From a checkpoint of a small mixture-of-experts model trained on Wikipedia.
Size: 13 layers, width 256, vocabulary 32000, 32.9M parameters.
Experts: 6 experts in each of 12 layers, 256 squared ReLU neurons an expert, 1 pick a token, a softmax router, a shared expert of 512 neurons.
Training: 499M tokens, 3804 steps.
Below are experts of layer 6 (counted from 0) of a mixture-of-experts language model. Rows are named router (the router's row for the expert), down (a neuron's output weights, with its number) and show model dimensions 64-127. Each number is 500 + 40 x the weight over its row's rms, rounded and kept within 0 to 999. Numbers have three digits each.
Before each expert's rows: "comes before" lists some tokens at least twice as common just after its tokens as in all text. This comes from a sample of Wikipedia text that the model never trained on. Tokens count by the router's weight.

# expert 5
comes before: " the", " a", " his", " first", " United", " their"
router:550517451506479509488462471506478535493499487525552454504494470455518508541468538475459433549556524499465506534550524476483531492549500540526498459477563468481539424498512458532546471512490468
down0:505451575485447525464542461471555500478516455527432549509496530504540525520479484516510462475436514477483511460407528575493512494555511463576536522501501474492472485461519464511478505456465508
down1:452479511455490502497435519523505522518509508558438513536545471442457486480470501474501511475493554460554471490531503464493522496505507524435518470498543520493514491490526542468483478519476556
down2:509494487505522480534542499516578499482423482549535519462561535534517472525467507483450394441463501533475501506404513446490559536449512518434522521441501467584454447512439448513504557538544495
down3:470565514500574456536513497500512415494451457466521482457508571446487482463470450494413515403472496455550530500453425482536500557493487469524519518604486563507470486539497497480492476499531494
down4:499464531546523486453538443502402545498467500512440491521504524496503550461436533527440555452588488451497479521497468515546432508417521586546527475444498407507539539522547459494542562501531531
down5:518511569535562545531505477532424480529504548433481529573475430532488525515512461541534483487472479479426547511547459526515526479437531485468477481505545549475555517440522471530516465528499465
down6:533444511537386496496381440478445445528462467480494489464469444498505480480528523450531441518501524482512511518490560552504496498456420455472457496473609545495483541461520536508469535453462527
down7:466550526541479558509451539454480523513498552513440544436517490565481509452506431498545405514491476562482527509507495540491510506565459480499519517512573450448489547552521492504501497456509545
down8:379534523504591540520521522493550490503486535483428462492527528494482472518446461520496492487497542469453571541454457520534520491474521460537525482468419472451528500552454457538536485482513528

# expert 1
comes before: "\n", " The", " He", " In", " It", " \""
router:426467477484458563571456487476526493382562453500507491544464524487502491482454522518451504469507472533562430455459531516516478525527465487475495522494450575470510516561474532447492610500484521
down0:405496515521485523543494479467454460540469560500460474412473570492480563525525533528486503542505500511484406565445488495536476488582474524417425554561507528520537527487525512535458479589420549
down1:396559471504510510489495556414460543466499504529534486448523471525514492509533491533493514541542472440480557504470534518497524532508454487501474502528492536516494519504478461477508418464502528
down2:455487559520479440518463508471444495463487451458499487489523499530500507502487520547530543476484454497542474526461434479472526487449541549553526555459480559556552423497524529455426445506462481
down3:517503487528472532512412485534535431573524426535519526428495515468463446449471498501549542512550478476520472487557552529559503568458552555520491507503601516509473434440476484556513452487419573
down4:479428426527482475476516504479495493531468508490522478573398568519455508400512543509536534458453505428501463514439505516433454515441506525475491533501482527487509572514491482484551475620452439
down5:453468486572496547494427485457487500493480544444458574465515451505476462492518508467496483511543554489479489519464443553497541491476478556478484464507459435498512513449460479467523453407513518
down6:458517471457525469474501435505469444515492524433495532583543472518454548492505541531537548552442526511591445487497491557532509506407431565559515476538505505535520570444478486448456536436479518
down7:486475491534505499526489566544441473489560437526474512488560480502499523509478458530462574504473470473455493461494503476514523530513524441458436588522526508483495461437540487492521535551538582
down8:510475541519435549540490469520508499494565510483461488553498528523539492472443525494515456583477455559486514553567505513549472450495548490556497498494528494445607499514517503520541517575495533

# expert 3
comes before: " |", ")", ";", " 0", "th", " m"
router:547438552540534593541543567503558487534434438513506575475564558472503539475508489482515501495467418436480544491517504480488548527530476489500497573528478441469533552453489482488484462479489497
down0:468552497525540511517540530602464510496518480514588442474547572480528483511544411482513408478544483443494510501490536520499404519471529451511491550503448558518488494591486575421482562478547512
down1:443507489497497585570520433442495523480496522562476412532479485516476428523501466566532540512590571441501455488574459416562488553553414546439502490497469527532517417573450518449479481501526515
down2:482480499470487383494554575491507538509507453493524486487489486516459537472490613530536475466485484518508476493450566466548443552494488423543460492479504512508422465507510482526510498480507479
down3:487494518511490508560561621546514493520488457426529548478458530462474415476448503496463508494449524480491591506484538454476489516456484538518545468497437492477563401579494532494546554508504483
down4:527550420476517510563500440561462484487483507515548483429515492536547523480488473497497418499557466463489526493522469582537474509482570446501546557487491434496479510509476530522483492496557436
down5:536461419557493580465540575435447531489476521515536544475531494493461410504553473517430498568498493501533496524555447497460493527469533497458537512459455468456549500522477528478530490526515443
down6:477488567521496594491539485499561556476499493478488448533441510493584521513483555501476559482490469490488485516560539450506493517456530570501468538525529492516488474547493522561538506496465530
down7:492498486486516515517531505397465474488521519422490424433538558460460511490452464432505459528465451461492519548508544425555442523511510546481476471490508561453466459587550526584535466538549592
down8:565505530500504479528524533575501563526521457468468547510563490501517495513470465473495554504469475461427494500526560540492486445499514453476509500498474477524440551487474491494507520517469553

# expert 4
comes before: "|", "-", ":", "==", "===", "="
router:501530536519510433427522553513456444526530576458468487498450500571543460558485450482523490477429447498514528525507462540474504449432510425502528545479474522466391513492512484469510456534508506
down0:474490493456415466482504436466533479500399492452549497565476508470504448443515467453471499465540520483506429549463508516503511455526568517505489541571486507464511495491521512501534547458478543
down1:480504457478550462437523476466501468540534454495492505489510470467477507510562518506435469456487446472476536541556492488493545544464503533471537464511536458496424432544476436485500517563423499
down2:576484572498496509469471488516436518460443466524464527448475475511474456455508520483570546478474493514453539476481482433488472516518500505470551493463498606478435495497431525443491558583541489
down3:519477494532501462533504530479539468497515503493464480436517448465479459471502526521547394411476568544573481476521440514559493540509545480494451559517519467496506464496500515469516446551461561
down4:444470524426550583542544537472474512383617511486490520534538508504476481505575559484461520426485474504525511465540411551542442479481460506492537510483452527480487569507462530478511574514485505
down5:557495435477524493469448514529485395470469546508482527414426434568510518503470527517523520457490521577517557480531477478559542499492494434539551608467489499522492525479509535469528481486483508
down6:509487478452415451535480558521424482496501518536445508508467568560542457563457531479495538504507490516505512475509513452495533554488503517496525483542461405468515446503532498517495523546525556
down7:538471492537452464431483455469424537520494587532472469525509532497508490480497521469458495509502464457496459463486500561516487504539496547521457511523541525512502490518463480527525474507392565
down8:457534492470501527448469518536391532549539439534469484499540427531500463483497512501448492491516497469489492505517454444588496475523545445440470507488412479508443447497470511502518530486460560